python train.py --num_hidden_layers=10 --hidden_size=768 --experts_per_token=2 --d_shared_expert=0 --moe_layers=[0, 1, 2, 3, 4, 5, 6, 7, 8, 9] --normalize_top_k=true --routed_scale=1.41 --norm_eps=1e-06 --beta1=0.95 --beta2=0.99 --max_grad_norm=2.0 --dataset="wikipedia_en"
Below are experts of layer 5 (counted from 0) of a mixture-of-experts language model. Rows are named down (a neuron's output weights, with its number) and show model dimensions 512-639. Each number is 50 + 10 x the weight over its row's rms, rounded and kept within 0 to 99.
Before each expert's rows: "raises" lists some tokens whose logits its average output raises strongly, later layers aside. This comes from a sample of Wikipedia text that the model never trained on.

# expert 1
raises: " ", "s", " and", ",", ".", " in"
down0:56 66 54 33 76 50 62 51 56 48 52 44 56 57 43 55 53 32 49 43 37 63 64 48 35 51 49 44 62 46 54 38 53 38 57 31 65 56 36 62 44 50 60 59 48 44 51 39 49 63 54 41 42 50 52 60 55 49 43 61 52 55 44 58 37 63 55 41 72 48 48 50 30 60 45 54 40 70 43 36 59 47 37 44 44 60 39 39 55 47 63 59 49 46 32 50 56 51 59 33 59 58 53 72 47 38 52 39 62 54 58 56 47 65 49 46 48 51 47 44 37 40 39 40 33 39 51 52
down1:39 61 52 43 53 58 54 62 32 46 26 45 42 41 46 51 27 43 55 67 44 58 38 41 57 35 43 38 44 53 51 57 67 60 36 37 52 48 41 57 52 48 57 53 45 55 59 43 39 38 39 45 53 56 61 43 32 52 41 62 31 38 64 65 46 64 61 45 41 66 63 47 50 43 48 46 65 55 71 66 55 40 49 64 58 49 50 45 67 60 44 63 38 54 56 35 47 45 54 50 49 37 44 54 51 50 48 53 51 63 65 54 51 51 46 42 51 56 54 31 39 61 52 44 47 52 48 56
down2:43 50 44 66 62 51 40 38 38 41 57 50 60 60 57 42 33 44 49 64 50 41 45 56 54 59 50 52 49 51 48 48 56 63 41 69 63 43 49 41 54 51 48 27 62 49 26 58 49 68 56 39 72 51 44 42 37 59 35 57 70 57 52 30 55 49 46 36 49 51 49 54 36 54 58 49 42 45 44 58 38 60 58 70 49 61 54 49 60 52 56 53 55 41 52 68 56 68 45 52 41 62 60 53 52 58 56 48 47 43 59 61 40 46 40 55 52 47 47 69 54 61 61 41 54 44 56 58
down3:57 44 52 64 60 64 50 52 56 51 54 52 46 41 38 49 45 69 56 68 51 50 70 54 46 56 68 61 32 50 51 38 53 58 59 53 60 48 37 36 76 41 49 42 36 42 50 47 45 45 60 56 52 55 50 53 38 71 55 60 67 63 64 52 51 53 53 68 42 66 47 57 41 59 46 51 42 37 61 60 51 64 65 35 60 56 54 40 49 39 41 64 40 67 42 55 58 54 32 38 49 39 58 42 31 59 57 33 52 53 55 59 47 39 44 77 52 50 47 54 59 54 46 44 35 62 56 39
down4:58 72 38 53 36 49 44 67 30 60 28 70 57 61 60 40 67 39 35 48 57 45 44 49 48 44 34 36 37 41 79 43 53 48 40 26 58 44 22 56 47 55 32 63 40 53 45 39 51 53 49 44 54 56 48 38 55 55 59 40 39 31 39 58 51 56 50 66 53 48 60 38 64 51 30 41 31 73 58 65 56 38 40 49 39 26 46 66 38 52 52 44 75 52 48 58 52 58 33 60 54 45 46 59 39 52 29 52 79 39 39 44 49 39 43 51 50 57 44 67 33 52 35 49 57 47 58 35

# expert 5
raises: " ", ",", " and", " in", ".", " of"
down0:64 61 59 65 64 63 44 34 50 60 50 54 41 36 53 35 40 61 53 49 58 37 47 47 49 38 51 55 42 47 60 51 51 49 32 47 45 65 44 32 52 43 60 71 59 44 51 44 47 32 53 45 37 46 48 59 40 68 51 63 49 62 66 59 63 36 30 51 55 55 58 61 38 34 45 49 45 53 48 48 52 62 38 56 50 55 51 48 45 63 47 48 49 53 53 61 57 49 49 61 41 46 67 57 59 59 72 53 55 43 44 59 54 56 53 54 50 49 50 49 42 53 52 58 34 42 61 56
down1:32 57 56 33 51 33 43 50 39 44 23 52 57 53 57 52 42 49 53 51 43 58 20 54 44 58 33 72 40 53 38 45 52 52 51 53 60 40 42 57 47 58 54 68 36 55 56 49 32 69 45 63 44 52 53 64 38 56 71 61 53 48 36 53 33 60 50 45 32 39 51 33 49 45 49 75 40 72 55 52 59 53 60 40 57 45 48 64 72 55 33 44 68 56 64 45 49 54 55 46 47 40 58 42 72 40 58 37 51 54 42 64 49 37 70 37 59 49 56 54 53 42 38 61 67 62 44 74
down2:60 74 50 49 49 55 37 55 43 60 38 50 40 52 50 50 58 67 49 52 52 61 45 48 17 68 34 49 52 56 50 74 40 39 57 46 72 42 51 52 52 45 49 62 44 51 49 44 54 54 35 60 47 58 37 38 46 55 61 49 36 41 50 59 50 58 52 54 52 56 63 50 54 48 59 71 48 56 48 57 46 58 58 40 40 56 49 37 51 48 42 47 28 32 40 40 47 65 58 57 44 52 52 54 52 63 67 57 58 60 51 40 41 59 53 57 31 43 66 45 46 35 54 57 47 47 52 51
down3:31 25 61 64 50 37 55 38 47 56 48 44 55 51 45 32 65 50 47 54 49 57 57 57 46 58 61 38 47 58 53 34 49 34 35 48 68 59 23 52 34 47 58 48 45 68 46 49 49 48 45 49 37 33 60 48 37 47 75 64 29 52 53 54 43 39 51 46 31 37 38 66 54 53 37 56 33 50 54 43 58 49 34 60 33 55 41 40 49 62 38 34 50 59 54 44 53 45 44 64 42 54 49 56 41 41 63 53 25 42 45 54 34 65 53 52 59 51 46 71 35 45 40 27 26 46 61 43
down4:55 51 64 59 49 41 52 42 44 62 59 49 58 57 54 34 56 51 53 23 53 41 36 57 54 43 59 49 46 47 53 52 21 55 52 52 53 54 46 30 58 59 18 54 55 39 55 59 64 36 52 68 64 53 54 48 41 56 70 51 48 46 46 42 51 60 46 48 61 45 34 42 44 27 48 50 56 53 52 45 74 48 55 48 40 58 51 57 24 45 57 72 57 37 50 56 62 41 30 60 51 46 56 47 44 54 65 49 50 39 45 73 47 39 55 65 61 45 59 42 53 51 55 40 59 58 42 41

# expert 4
raises: "\n", "-", "=", " ", "."
down0:39 36 55 43 46 34 38 60 40 48 61 64 66 56 66 41 60 55 43 53 42 40 37 41 69 37 77 58 83 37 38 54 64 33 77 56 51 65 46 50 68 44 60 44 67 34 38 43 59 44 45 43 53 51 36 44 47 53 49 39 64 63 35 30 67 56 29 43 55 52 36 35 49 50 45 53 51 66 43 65 50 48 55 57 52 50 57 39 48 42 61 47 52 52 45 30 57 49 39 46 67 57 28 43 51 32 45 50 41 50 39 28 66 49 51 52 52 66 48 45 42 60 42 73 67 46 52 46
down1:57 51 74 52 56 59 53 30 50 59 42 58 55 42 56 44 41 42 43 40 54 34 47 58 51 48 54 60 41 57 42 48 47 70 45 38 69 60 59 49 61 35 48 56 57 64 51 42 37 47 70 58 47 44 43 45 43 46 51 55 42 57 64 43 39 63 47 44 45 48 51 32 60 49 67 52 57 40 55 51 56 37 59 50 65 44 56 29 51 56 35 72 52 43 72 43 37 50 64 56 51 51 40 65 46 48 67 62 48 60 41 54 35 53 40 50 48 59 54 51 61 38 56 61 43 48 59 54
down2:49 49 42 37 36 62 59 38 40 54 44 40 28 49 45 53 46 59 50 60 60 69 38 59 65 45 58 50 47 42 59 59 54 51 58 38 56 59 56 61 65 38 28 62 49 44 30 25 57 50 63 28 60 52 39 52 65 45 52 58 51 59 44 48 47 34 53 54 61 50 60 52 54 56 47 35 47 48 36 49 65 45 36 43 65 57 36 45 49 58 55 60 45 35 49 40 25 63 37 42 46 44 47 52 62 59 58 61 56 51 22 33 61 48 53 36 49 32 61 53 66 55 45 46 55 25 43 44
down3:28 58 48 62 39 69 56 42 52 55 44 63 47 60 55 54 29 51 51 51 51 50 70 42 55 67 54 43 50 28 48 51 69 53 43 69 47 37 50 40 34 56 57 40 27 38 66 49 43 25 47 55 69 37 51 57 69 53 24 35 45 52 49 62 46 54 47 49 58 42 56 47 53 52 41 37 47 50 56 54 30 45 39 68 59 36 45 58 46 64 69 39 68 43 55 50 46 54 50 38 35 47 43 38 34 43 41 51 37 46 65 46 39 35 68 48 60 41 43 39 54 45 49 68 29 44 63 61
down4:40 54 51 41 55 51 60 54 41 58 45 31 66 44 27 43 50 62 71 40 49 35 62 51 50 41 36 50 50 61 49 59 32 50 47 56 43 44 55 55 52 43 46 53 39 65 61 40 57 35 41 43 45 59 41 42 54 48 41 54 55 53 49 26 61 36 48 45 57 69 41 56 40 52 56 52 57 49 71 53 53 53 54 45 33 58 46 72 62 62 48 32 52 70 53 52 67 40 52 64 44 36 60 49 43 46 73 59 38 54 53 61 36 60 49 46 38 49 55 45 58 34 60 37 31 39 41 66

# expert 2
raises: " ", " and", " (", "s", ",", "."
down0:61 41 51 65 40 60 71 48 44 67 40 43 45 46 66 67 47 61 48 58 51 33 54 52 62 43 49 34 58 46 54 58 54 61 64 41 47 47 55 38 60 46 45 47 60 51 59 53 55 49 36 56 38 43 45 70 42 55 41 68 39 39 33 68 36 48 47 46 70 68 55 43 62 37 48 43 57 44 53 62 43 61 61 62 45 42 56 64 44 52 42 40 54 35 50 51 51 57 50 46 28 59 60 47 38 67 51 60 50 41 46 44 53 64 74 45 56 40 69 56 51 44 37 45 49 49 65 37
down1:65 44 44 44 42 22 57 43 49 58 47 34 59 46 41 37 61 59 47 34 45 51 54 60 37 42 62 61 57 32 52 58 50 49 38 55 59 48 50 44 45 42 40 51 48 62 27 48 59 44 61 50 60 68 37 61 42 34 57 48 42 70 50 55 31 46 37 41 65 39 36 37 44 48 55 45 51 58 36 31 41 60 40 73 53 44 57 60 51 54 54 56 50 54 71 38 38 46 41 65 40 64 52 48 74 51 43 59 37 65 40 35 49 60 45 52 55 58 59 43 56 55 52 38 42 55 53 61
down2:55 44 51 57 61 68 55 49 39 41 54 60 63 56 55 39 47 44 54 49 44 60 50 56 40 39 36 52 40 53 46 50 51 66 63 33 40 51 51 60 36 71 53 34 51 26 38 42 45 46 54 42 59 28 79 51 49 46 41 50 53 50 52 43 63 54 59 60 43 52 62 41 52 42 50 67 77 57 48 50 47 60 62 63 42 69 38 62 45 41 33 39 53 48 57 35 59 69 59 66 59 57 61 51 61 56 50 58 42 49 54 47 52 48 38 45 60 62 37 34 49 40 57 35 47 50 60 50
down3:61 46 47 75 44 48 51 58 57 64 54 53 56 45 56 48 49 63 52 53 49 33 62 54 46 53 41 54 52 63 50 55 52 60 40 57 30 45 63 54 59 60 44 56 64 37 48 34 48 59 48 53 47 61 69 47 45 33 58 46 61 45 66 32 46 54 53 26 51 70 38 68 37 59 54 43 52 64 47 44 23 60 42 56 50 51 56 33 43 28 40 31 37 39 52 38 56 59 42 44 45 38 55 59 49 47 47 63 42 66 53 52 56 48 54 77 40 43 45 50 63 48 43 31 49 59 39 67
down4:53 58 66 57 45 61 65 39 58 54 42 39 31 36 53 39 37 38 52 54 50 51 49 52 47 42 58 42 64 56 45 58 48 66 51 51 67 46 62 58 39 47 55 57 44 72 41 57 59 40 49 51 57 78 61 32 62 36 48 51 26 55 48 39 64 43 51 63 47 43 47 53 63 65 59 65 56 37 36 41 58 43 45 56 57 34 42 39 45 56 61 51 52 39 47 50 44 49 54 52 58 51 65 45 42 63 53 54 59 44 58 62 42 49 54 46 55 42 49 42 40 44 59 36 53 55 51 56

# expert 6
raises: ".", " in", " and", ",", " of", " "
down0:56 27 54 65 66 50 48 43 36 70 57 51 45 26 47 31 31 39 60 39 37 45 48 42 46 63 37 54 54 39 42 60 49 50 45 54 56 49 59 38 46 43 46 53 40 57 66 42 46 38 48 44 54 58 48 61 45 37 43 23 58 47 36 57 58 42 37 41 48 45 52 50 60 42 46 40 52 50 46 35 62 52 51 35 56 44 38 49 40 41 52 32 46 52 55 45 49 36 34 62 37 39 51 51 58 42 49 60 45 56 68 58 66 64 32 49 60 27 59 62 37 53 42 58 38 41 50 51
down1:44 72 45 51 46 38 50 49 45 47 59 46 43 57 44 36 50 40 55 51 51 52 39 39 52 62 54 49 48 34 52 20 49 55 58 56 66 51 45 33 34 56 54 36 53 35 64 55 51 41 57 41 27 45 65 45 53 45 57 34 65 49 37 65 67 56 61 54 50 18 33 58 43 46 48 45 53 48 42 57 50 41 61 61 61 49 36 57 52 39 31 54 66 54 41 40 35 39 58 72 37 43 55 55 64 66 50 36 47 47 68 42 46 60 47 60 45 61 37 39 48 47 59 40 46 55 48 55
down2:37 46 43 38 43 42 51 55 50 39 47 53 50 42 44 56 43 43 43 50 55 44 51 52 49 61 39 51 52 61 47 39 58 44 40 59 54 34 50 61 56 44 62 68 50 61 48 46 30 41 50 38 56 53 69 57 60 38 46 63 44 66 40 48 66 37 51 74 44 74 55 57 41 62 26 71 54 56 51 48 51 62 35 56 39 53 43 42 35 48 44 45 37 41 46 55 36 60 52 56 51 40 48 56 30 46 45 69 59 44 58 44 51 71 51 50 46 56 38 47 53 35 42 41 53 54 40 40
down3:53 49 45 35 43 65 53 53 61 49 46 52 46 50 41 53 41 67 61 63 55 63 35 66 56 62 46 42 62 46 61 50 23 50 44 60 57 35 54 54 41 30 61 47 55 39 44 46 59 48 58 40 62 53 24 48 52 52 45 57 56 65 42 68 38 52 50 62 48 35 56 52 41 59 32 40 41 74 43 44 36 52 46 50 54 56 55 51 57 59 52 64 44 51 49 70 45 43 44 39 33 49 39 68 60 72 45 47 55 63 66 66 63 32 60 51 41 48 48 47 30 44 51 47 45 63 57 55
down4:61 38 42 60 44 44 52 47 48 58 72 75 70 56 62 59 56 30 48 20 39 62 45 41 53 25 43 30 45 55 69 50 46 59 50 56 34 51 36 49 50 58 49 67 27 45 60 55 56 61 52 55 53 69 52 59 64 38 53 53 50 48 51 50 43 51 34 55 31 40 56 53 63 50 34 45 56 48 60 66 59 47 53 47 37 53 50 42 54 52 40 42 62 51 62 58 37 46 53 30 53 63 51 49 45 66 36 50 45 60 52 57 41 40 44 54 53 43 39 34 41 51 42 51 62 57 67 54

# expert 0
raises: "1", "2", "5", "8", "4", "6"
down0:51 51 67 58 46 34 29 35 50 55 34 53 51 46 63 46 73 57 43 69 49 36 49 54 56 48 51 51 78 35 39 52 45 55 55 40 38 53 66 35 41 69 36 72 50 59 48 59 41 33 64 46 47 47 45 37 50 41 43 50 63 59 37 51 42 62 58 52 52 50 44 57 45 47 32 45 54 47 52 52 42 56 45 67 50 40 54 45 32 51 44 45 61 42 40 63 30 37 36 54 48 59 38 56 46 47 39 45 47 41 41 54 31 48 44 44 60 45 54 47 47 37 57 48 61 42 53 49
down1:55 51 46 53 54 43 28 39 43 70 55 51 39 51 56 56 64 55 64 69 51 67 69 58 43 70 48 32 44 56 25 60 59 43 66 64 35 40 46 47 51 57 50 38 54 59 52 70 59 70 40 58 61 52 44 54 58 45 54 54 39 51 60 43 63 57 55 38 53 45 63 61 57 42 51 45 54 57 39 30 57 46 40 35 43 35 46 56 51 42 50 62 56 49 72 58 47 47 49 64 58 71 62 63 59 46 45 44 49 54 50 48 43 48 52 47 43 58 58 66 68 34 46 69 54 57 51 56
down2:41 49 66 54 57 42 47 63 47 53 57 71 45 47 47 48 54 54 66 58 37 39 51 46 66 51 54 44 55 41 56 53 54 50 33 39 32 62 42 58 35 65 37 45 61 50 55 68 44 59 67 38 57 48 30 44 32 76 52 40 50 49 54 67 52 49 52 29 43 53 57 64 42 42 33 49 49 49 53 45 53 51 31 50 44 45 64 54 44 51 40 48 39 55 53 52 67 53 48 45 60 41 36 34 67 50 40 52 48 52 63 50 51 44 46 53 40 58 28 55 55 39 57 52 48 42 56 38
down3:28 55 58 45 39 54 50 55 50 49 46 54 39 46 38 60 43 50 36 50 58 54 33 63 47 69 40 51 41 39 59 60 44 52 67 23 59 46 31 66 55 55 53 47 52 57 43 35 40 51 51 40 61 56 47 67 39 57 55 49 72 60 51 37 46 66 43 57 50 53 36 58 47 60 57 44 58 64 43 58 62 34 50 43 58 56 44 43 54 64 55 43 60 40 65 62 68 44 37 55 49 44 50 45 49 58 49 58 61 37 44 69 52 32 54 59 45 47 55 59 55 47 56 42 45 61 54 52
down4:62 48 55 50 69 49 61 55 62 48 57 34 42 54 62 50 39 47 56 61 48 49 65 25 46 60 52 47 58 44 60 49 66 62 48 40 52 43 43 53 63 46 43 40 52 66 60 46 56 58 66 64 45 62 49 53 45 53 32 60 50 43 66 75 42 54 61 37 66 54 49 46 74 35 38 66 27 37 43 50 52 56 66 48 44 52 46 33 56 63 48 47 45 54 49 45 32 49 44 52 53 56 75 39 53 41 61 50 50 63 51 47 52 36 63 78 56 51 62 45 48 62 49 37 52 69 60 56

# expert 3
raises: " ", " and", ",", " in", "-", "."
down0:39 69 48 42 54 43 47 38 44 56 46 43 45 60 47 45 66 51 36 61 37 51 43 58 64 60 38 64 53 62 62 54 52 53 51 49 47 52 69 51 56 45 44 45 53 46 43 41 52 68 57 52 53 48 56 57 53 59 76 61 68 41 56 43 43 40 50 51 38 35 68 58 60 46 55 48 47 52 52 45 56 61 53 52 63 50 58 56 38 38 41 56 53 48 39 47 56 43 62 58 53 51 53 44 51 57 57 51 62 57 48 48 65 53 51 37 35 30 43 47 53 53 39 50 60 47 58 65
down1:59 55 46 39 53 47 50 55 53 44 45 43 55 46 37 62 45 55 40 53 42 73 65 39 55 30 32 47 54 49 34 50 55 69 66 51 43 54 43 67 51 43 34 72 50 57 64 59 59 59 29 68 48 46 42 30 33 62 34 38 62 40 39 61 48 52 53 46 52 65 64 48 52 49 52 47 49 47 46 47 56 47 56 52 38 47 50 53 22 40 57 51 37 60 48 49 51 53 52 52 46 44 69 43 37 52 38 36 42 37 42 19 70 43 47 48 57 44 62 55 45 58 71 23 37 50 57 45
down2:57 52 65 40 38 32 59 52 65 56 43 61 40 55 58 36 66 50 64 29 63 43 48 45 52 44 52 46 49 36 46 57 58 46 40 51 50 55 68 54 54 60 32 57 47 72 36 56 40 39 43 60 48 47 65 34 44 53 41 47 60 65 43 50 53 53 49 54 68 34 45 39 75 32 51 43 34 62 68 56 48 27 43 48 70 37 52 51 54 53 45 50 46 44 49 40 44 60 55 61 34 48 33 50 62 60 51 40 45 58 42 33 43 42 31 74 49 49 60 53 40 41 50 51 58 39 42 51
down3:81 41 46 57 35 50 53 58 30 50 44 59 55 54 40 39 58 46 48 50 63 30 51 43 60 65 45 37 47 65 30 47 66 61 57 56 66 59 50 54 47 64 50 39 42 54 51 40 53 73 52 55 60 43 26 47 47 65 60 41 65 45 48 59 47 52 43 31 40 47 30 56 46 56 50 69 43 41 39 56 59 46 55 55 32 52 68 68 56 45 35 48 36 45 60 32 55 61 58 38 51 35 52 62 45 57 50 57 56 42 41 50 51 66 60 38 45 68 38 43 61 56 41 46 61 59 42 58
down4:65 47 42 46 56 36 52 59 47 75 37 50 42 59 48 64 50 64 55 54 41 41 60 49 55 37 44 52 44 37 63 26 44 46 48 66 61 55 53 56 47 50 48 53 31 59 58 47 69 36 34 60 47 27 36 55 56 58 48 62 76 38 62 42 36 51 50 52 35 42 58 37 41 34 28 52 54 64 67 51 46 49 41 36 55 52 58 60 40 47 41 67 47 37 46 40 64 42 53 59 67 43 66 41 45 47 48 57 43 48 54 58 51 53 49 54 45 65 56 47 53 45 62 45 45 29 60 54

# expert 7
raises: " ", " the", " a", " an", "\n", " in"
down0:55 37 37 40 69 42 61 59 54 26 36 36 48 52 53 64 60 52 57 64 52 35 51 37 52 39 46 55 29 38 53 73 48 36 57 45 37 51 58 52 38 58 48 71 48 59 41 41 59 71 50 43 45 40 50 40 51 39 50 47 39 63 43 53 49 33 53 39 64 49 45 45 45 59 45 54 43 42 46 53 55 58 51 73 69 52 51 39 56 50 45 51 36 41 58 65 45 64 54 57 44 52 56 57 71 52 57 49 46 54 54 50 65 55 39 52 43 48 55 38 55 46 49 49 55 53 53 56
down1:50 42 37 45 68 51 47 44 53 55 30 55 55 50 42 43 67 58 30 45 38 68 54 40 52 33 42 57 34 62 33 32 37 39 51 54 44 66 39 29 49 44 57 59 59 54 53 52 54 50 32 46 61 53 69 42 37 49 54 48 53 51 63 47 48 52 64 60 63 61 59 54 36 52 52 33 61 54 59 60 63 43 60 48 45 29 42 61 55 33 62 63 45 46 39 53 69 46 44 53 59 49 62 54 56 52 73 51 63 64 62 53 44 57 46 56 60 50 46 45 67 39 57 67 48 52 53 45
down2:63 39 48 58 51 55 71 37 46 47 66 48 53 45 46 36 51 59 59 54 55 35 57 44 62 52 57 45 52 54 46 40 59 67 48 54 50 60 61 56 54 41 53 51 27 34 40 56 73 54 74 52 60 74 55 48 38 46 50 52 40 58 60 61 42 48 52 52 64 53 55 42 47 40 54 58 55 56 58 57 42 40 47 66 45 46 64 56 51 73 43 61 38 35 65 51 35 65 44 48 53 62 36 42 47 33 54 35 66 38 57 36 62 51 50 58 42 51 62 60 53 52 40 50 47 59 64 48
down3:48 50 41 49 65 46 49 38 57 63 52 47 61 72 61 51 57 46 54 65 56 48 48 54 72 47 70 60 46 47 43 42 58 56 67 57 46 77 62 67 39 43 59 58 43 34 40 50 55 72 45 39 59 50 64 50 39 49 63 53 30 38 64 40 44 51 46 61 41 45 38 51 58 50 50 54 60 56 55 53 45 48 55 32 48 45 50 39 65 60 52 52 72 34 35 41 42 41 42 47 50 47 56 37 42 54 47 61 49 45 66 50 55 85 57 70 45 67 53 65 53 59 47 42 52 48 58 45
down4:51 44 78 49 48 56 33 49 58 50 44 49 62 71 62 34 54 68 44 56 59 37 58 43 44 57 61 45 51 51 47 54 44 31 48 40 35 69 48 72 58 44 59 37 31 62 61 39 41 37 50 65 53 41 53 57 39 65 54 53 43 74 44 40 51 40 62 36 62 53 49 38 30 55 45 67 48 41 62 50 55 60 58 60 61 61 50 43 45 40 48 40 80 40 46 43 52 55 56 54 47 63 55 63 58 55 58 58 56 46 57 48 36 55 45 42 45 45 38 29 40 51 61 46 39 40 53 50